Experts of a small language model: 14 layers, 32 SwiGLU neurons an expert.
Below are experts of layer 2 (counted from 0) of a mixture-of-experts language model. Rows are named router (the router's row for the expert), down (a neuron's output weights, with its number) and show model dimensions 0-191. Each number is 128 + 32 x the weight over its row's rms, rounded and kept within 0 to 255. Numbers have three digits each.
After each expert's rows: "raises" lists some tokens whose logits its average output raises strongly, later layers aside. This comes from a sample of Wikipedia text that the model never trained on.

# expert 12
router:174106158117143131162128176090142106160088152115120104097167168115131125137168141120120128130149160110131150136147043136191161161101157087084102153185143179185111119147144149121152094142087096154211068115125150148130157107152124176080127145082188140071088113124150069141114080049136147105168081152168113108146135148166103152136146118135139106108071154130167129124170139103135056124086122123163186058159151137130195100162112145127197101082208128129134051146127120159148141151113131097096142105177179093157147071162110115167111123138161121105144084103108163157162095111119152101
down6:082160131127130108102110151135089155148090157155125163160167143108217185130119093169130109092093107115184133184112179152151094143106156173162096131138097099084080135077118156098116144106134096154086074131185107091138150128137112106117168100114120150175158126143102026112115136108144126089186097102184085124128070165117103067114180169098155114127144101113163135091134104133119132138129158108133077183097097125101038136038140194123173133155121113148098151179169161185137140130100150139153167097093182131183134052123141127130147119118101171121103111156135143124135153145106185135
raises: " that", "-", "|", ".", ",", " the"

# expert 23
router:178139154160131173168105090133148091177111113147103155160157089145151099123064102120092153153158140121168134124117129103097092165124128169146059172150100085066140141135134075094167077125150119135106118158063085167095078137151067115147103158122128090142113111105165122140197114102160152131137067121092102094080127122166141151145106114131103122038233091130075091133086128084140141085166103121158208111153060173103126107124141068108105138100078118163131145137163087176134127114128126168132108140075144121106167145136118101192134112186180087061157147108134158134121130113120144142
down3:189166096129116133065132120173110086148134137156079176115162181080163142128093112161125125101144081139130097157099099135107089217174143145119090140129145143152172139123156123096183147149088122080082115119129075092137120061151162144104134155096174087142125139198129114126106094139159133150097155091166106097143118117131102067131096109108123092162148200144151052115203117152173120157127116086072215109085102111107116125130029129091110117115085114142110164149148134091110128132142092152150138079150082176072158157144068157136157117125076085106108166109110137153118079111149116106
raises: "/", " the", " (", " a", "-", ","

# expert 0
router:080113131104152153137110150107156199132137155130141101134148206159109129160099152128106128108187169140151131127188069127095128162134147133083128114139115122076134072133129116119148151150156162155193084145127119130205083118155109199117121156138086162117125096125121123170151136144137132152136074180131120159085101144111093122187145116123114155099158097185055103097168128107132185091092120080168198110096166138132131127144168184082122162093177126108201120129107092175139103083212115058104114169082146091129160144087044110124129125140142144070130170107181154147127120126090163142
down3:126108034112122108141117139100084130173149111144066111145167130168070096172101090100085142105102120166129164136171107142158154128093101107054185098074138114118103148127102152108151128116138089167144145125105100134118142102157111133063097149085101163141119052108058081167137126121117123197099164115102132167146142148184068106111117132092124139139198111128096089157126175159199137119134099063112174146168088156130083171052141121119158123148171130130143135121118185115132133157175134138059165135160170051099132132124120097150169107101157111097130137144065128171190157130090141128
raises: " also", " however", " and"

# expert 11
router:175104124154124143145085099137128105165104099138139144131177137113138105123090101138106137123165135110109170097147038142106158110122090126047108157174141204135140142156126143150142099166136086132129071133138107121087137103159100134113138111090144135140189099116139095219131150115145109104198139133131131157120126126107171131103148160069192147046116117107127077083195131106128127115168083109141121111127197167142209105103152141179176129138180141142164151157131123172143119131140166147162141149117127140077063036096113073135159107161131168077169113162096049162103100083100112105
down6:142136113127125103159095138114092093155189061154150110099121127090159123148083109138101118134111091134075101143169133151085089139108092100129120108159101104113113144097137140078140123131064138133176134118119171156130094149115136110084131064088076121155146084169127157121134094182119093152058095113107101132069188055136167124141155143107116183122110222156156190152175098141135173150161131120065116082077121117165128134142179146163115104128087095165104170172082085114136177133121086103111112108141102173160165074060149117109110144134180097176086112103116086066133141151186162177
raises: "-", "|", "==", ".", "===", "In"

# expert 18
router:137092113155083166127118104120145128167120087147088099134101132184087134173086106103103113125138127155109216130129137199100123129089112148101110161149174134121180062115159154146091103102193117115109144109147132213123159110165106134177055122066135188114175167124065144124135109170099093165180097124162097165152144134101100125121132079180132137160138138132123135132150179191109082122089131133215105113158181154143126056099059138174161100132146164159129119137113131121126109130148106164156065139115141111169091159099161107127124117150209089154114116166149154119119094175159095074
down3:137161105166142077108134119168133178149142159134128102147074161104096139158177126112103141150117182091139121094210132118092167136134186154110076121148147093115131037175129057142111106128128120130158114108163144088108157180152145138147128137119155167087127137156075062155139098125137224109104120124107095132165199235115109093111176099144137141104076155188145096113119155182112076152118169136141144069130088119096115081115112122122114082083102081146123128139093159155102120147104141132093133117181132158094132119133164120091072051108153093106098156150103089098158141118067112156
raises: "y", ",", " and", "-", "ies", "/"

# expert 8
router:160151104147148165111127099144202136141151125135117098181168115157093130133134123100134140131148189126086119103103124115174190145124127107144128116134108112162181071138124079161140120176153129128123069138116182177166090142173151128105072131130151086158105159121121114153139128136161138139123109148115157165120164062136071192191191166139082093103090100135120100129188137131099153138144137133119157134138121117150146081098073112194157092164217138090169193161102133117201161070093152090129126141143117113193124117212171116079154063121117125115180187133128163144174089153173143133
down3:139104179108118123182083157091070102143139098090138115130149158131106063130138132141085104183077122119093094117117105131133226121126089136099164126096124160158176143134125112090091088117083086109145075120160131105200116118111160133088104154157099131122133148167160179153181053119085107114130109162121125093160072165190096122148166132144119086172088174132116166101175091088103143093158129134125162121080113137085070094149183156125168098110155110081114094161134147139106087076126118127111133180141137141146166135128103118113089198151202114113074129210187151124129088072150133138
raises: "est", "ent", "us", "ist", ".", "ens"

# expert 1
router:156094098155180169167180109150051171098077051141090137084150152098101112133115082108141153150127122108169163143168109175184161174087119151093148126166124158120118145120171120064133137142109131179166136113128197164092135155169140110166102069121130139135116116107043122125174172120135078116142150156128064095072171098116097128164138128160114154091099085085140129170135133097132120132138104139157136116111127131103157115117159119143160062130143163153176078137134090101126094122105174087124122201129174072196109098146157131099102160169128125124159127044162159147214124168105120143
down3:068133155139163114095110177093123142099134080132189124141178127142101064143101080093117122179133142127125134115127122144147147103123151124152130144156165102135137097101142097101092200155130120135131140121089128113173115196165134100096074134118107146130131109132117156121056147138132113138094185134180165133124112122094073160139168121133125078117070126135161092215154065152126083075155163165141136132141095105175140156070064128094087154147127118157106063130134138140101039061089164121170070126126113087156100100213078136114087114141085105185125143164144145195170159164154146154
raises: "-", ",", ".", " a"

# expert 21
router:163152094112080107125146112120155098209111122141162135068104141120110142186125154148105135157208171196109145108131147130112187106111136063108100063150181169195139060155176116097129138150165112043086114117164205094106155143082068120208070175075118121099157130135071155112108151158151100146103110125159154122088175099108111176126139113162109150118200133127118125116126128078112142139107100145119134104161170149183120113110083133170186130119173152112137099127114092110140113141138104150143102127043108121120104154124128131180127130167174121111169109107122126151122136122052128098
down3:158193108154131138120123135074167132110148087139151129133132115122156079164123078140084156106119083148148206146120115161171115093117126131064105091128163128090160187077157163072127156071143078083077184128140125170129116100092074130159140139109079138146156112151140161097104126149186137173219121130076144106162165145149118110174149153146100087104108144088142147126096075110158124092138197115155071141193078100060132118181126150128154120097107151108109100143160144181145122121120053126147134092156099150120204176122102155119166173134126107150108139121208142116138125116091160181
raises: " and", ",", "-", " of", " (", " in"

# expert 2
router:079114113068101133177101152151116105147186097123129172144116139137134068181072134138107107149083121115105060107186134140210100174115098147080120146073151091068158121161138119175141114160164124133080126108125098172151124104154101160099110155112166120114162148111139158115139203108130113168119139184183149079153135125195079124130116074179080105120141149083116117128104171096124100132171108134187130135097157185170132113088100148155138088167154147186134126180100181138108101126133132098139061139195081099169121122144097067110143124123136114145110109106182166145200140163114126069
down3:160178083182140133140136131135134154101124139160128108073131177132098162080115072095171127131133145113080142136139119111095160108101092100101107111124090101143173098088106093148111174111134080133184138138103101129175095144141131140188156202154121140148146101162094159112108171155135120126137121098124141186143156147087116154149047116098107094094194180119141089140181100123108148151105097102137126114131142139199121098151085117112076152146113166142126160121216135181148104104147136079139062058069057173130150140122052064146092130117139153149117168089138149108079128092175045112
raises: ",", ".", " in", "ies", " and", ";"

# expert 5
router:095133115158062166130132139115116159140166136170065130176105103135068096147152106171197153234142124146127209110117084141110163206160116147138138151161161090148152076132160106123142161167158079096125095108101104134163160147114131069114057177116097071163116189140132142141152117143151147109150122139172161119084133118154138125212124190119127094129145137145128063145142146111139126144141153113130144155157151145157150095144129140130116085100193138144148179159119086127163136045143144091180086155124097163093108115147199158142119115083131176117173195113168138140164152126120159114
down6:116180113134128142145130144059188124145218165151132152154078114179134094059143152147127108098142170121112108109139076061082215176111136053087128191134104123181120098114177099131083177122155106081145158139139125114083132158151101108102129131109093149116125120105102117093144226130066121094103116073111166129133114145121170154112074159156123149177134128116086100113142100120182125146167098101083174130134124082139155136148118110112142125111138141161172063122125115121112141058073111152126154182111163104132111171129128068129075125159151063140117133186156108119086138082110096132
raises: ",", "-", "'s", " and", " &"

# expert 17
router:118111097123147100181168145142138075155123144073157125174173121152160135173141206148175178134157200164118104114151127179152148174133143166111107167145147151129146112154135087102155162106128070115081198157139125130169110118107129170070134130121097073126127188090093150107129132163167123163118114114140102153081123128134182126125070094144179148068111105145132177153108148133089135137066090080127092148167109206097150073173066120183164114145090160121134113134131090155115109166115147170079051142170072127112056123104116124105152129118100130124120095138050142111145110128101062109
down6:112187139145147148076117120144144191095113123149137100154144136140104141102078136115083072088107157080156145111120087155173075141116122094111082113155094128061152130111179144115099129112083163139135139120139116161178171108130148127134136128129090142153093157126125128147148189100140100094161089135092111149194085094175091105131153123157078145128189167085023073118095095168248190096120139105110120121046127127069089179166152118126131090142135121084130201132090198081142167135139135138144132102147124153170134125144132157123174118164149140152110122151094113129125101095105189131
raises: "'s", ",", " and", " of", " (", "-"

# expert 3
router:156145099122138120129120135098137102171091072169063135193116144136109160109109175136154174178151101078138128168122088194078168152105085169130153096117167128148085112145155084189147154134137098182126169115073170110073088116114128151124078167129126090102109118098064147147173129122102130083113093118136162177157119140212187075103099123133192066067155164077115097153091134092133148122163092088113139069091115164138110149149119124082115117138121131154122118142086137172098176055136088131134163181182157129126177153090117102134113140145188127096117108141139155133067124124135082158
down6:174047138122117128127115104117183126133129139109106154079143149161142071112125077148157160119106091112141126081112091143167122139104074108120133170140125134113120127068123111109093118098180143147151149163079159132071058132164109141105157098100119149129134167056104095085095112120117122144152141161117159156104108028080125170148171114091147126000082102089148103134171152100089099190136150109121108120080089072131163080183167177159092131159071145101158160043150151138131116121073168137149150082140126123132120072143111159094101101149153126183113138104113164130125129138099123142
raises: "s", "'s", ",", "–", ".", " ("

# expert 14
router:160135131165184142104155188100131080156092094138096098158053208210080118148125192181124097190161096109083108141174132178171111123079098122132155114147109121178134151114128111162117158113153140113142116137087158142120051083110079130165102133134109121079111185103120159098127158073160126129113141127129153149141130137164179152148117101112073123144140179121092080144083113097179112154116127130150194129115070139133157091149099118138150181132109114107149096151069085112191164138166181045164135174117128119120098110131155184091144102174142099068162115139110136084123084135103135107
down6:117038090163134149108103087105138098150146097140058079128102204120120065134173108165128122144164087138098164137154100152105157158093112132140143070163133116095060149140096096111131093143130133161080134117153177129145087107141066146142154159111182152064119148105128111173203144158125142116076128193123127143086109113137158160115150103140153124125116087132111119120140163083087119120162084151195118078109126143110103137130153159111111133143089163150171165141129141155116133159162154218055168203118184166064116150055151124124184123113113109144097111146130189101191112117146111121
raises: "-", " that", " to", "\n", "'s", " and"

# expert 19
router:130086065120122192146148153113148182080100190143125149126092150151082153136085118172133190100157097180178128098164098091058139166157140115127085124148130149090186148165139176213149075109137103164105125175063132133128157170133134155095140168163118123082111094140101107156157140133153168107154149180061142088132119118096069113149165111126110146120183105140139191196117138087165130101161103132154142113064083132083134142124175206130074137105116155186182116130110084132111113143172120129127118142084152132101174121132112098098152084070139103163125172118177128093131143141134128092
down6:138091100127135133159152123126093148144071105117125129101139142187187081137169181112115163097169142093174093151132165125101130141129141151101092083149141117159186142081179127107159163185090129149173145103179115167145161050126148134152112099109143108134061073138094098154141144143131147103137127086162124149083137168106109102143120170145068154149143127164162094072076075138101137115129200109183131120169126161075108146146134177147156130107142155106084133165139206162098130088133077117146123205139118061129139134145190128129159185117141172089041129116158155090082166130098083168
raises: " the", " a", " this"

# expert 16
router:127078035178056140118175141098141138147138114074048116136133152118127135181172106103109194121160150165146185086136089255136100110132055197095136180125124128082132170154099082129181122168145103175126121101147099136127127153111127091142129127102131065119166145135156117109134064205126133159109125165143113097116133137147121110119137129121134122091106132101077180084120102173087124115127122109121116116130115165157131138155176135147146103128115130160085102138123155122171070195172151153120081133119183118134092144086138110138130134105114118121115097071152143133143057199107107122
down6:110143109120131106103131181160164155096105182103144206113104109110134181063115131046176065123110103151168147127120172100099141123181159127080104115115153160140149149115187146081111170065124104156126169114121123115167187137149180096109165176106138116133111063216113086155078101103114121135147121108120089120119118192089153153073200131086161146120158140156107129075175101160190146070128117129146129134117083120119125141090126157162119153133102079138111110119126170102140124049125083050161140160140100122107159160119083188179151075135124160109125156144116109099121138105142083143
raises: ",", " (", " were", " with", " and", "."

# expert 22
router:108127089077091098127087127100079118170087072084114107109123147211131081186103198144118120146136148132075079098114109164102130129043122108152087108140166147153108104120106111091118162162078111135089137155038147121142132184088111131150117096094158130127112104147122174142118127098141096148146061160135185097061163105141110122149122059115146127136151133139115116128063166080113167150117134131124091095172188099153136074083110110181127155125159136100124116123077090068143144153156136077137135142114092102100132110154153136153137125110164089044121131085169104100109071126049079118
down3:142112152125161095142157108070134092146022096193137116143103104151125110111095132143135142155143077142150149160143108099130105090093123110120078106160080108138101136122135113153140121117092105120080094138140148112059093112176169134098126129086170077177112180117059091163117081171123062107097098157148171121155108138075134177105143140090107173086158251122079106084152126141159116122101152140170076158139080067124169127088138163096127136161122118115159126094127073158085171125121051123183104105109095172075137130122132109141139126142135162105101095146122088152113132180189137135
raises: "\n", " in", "'s", ",", " of", " and"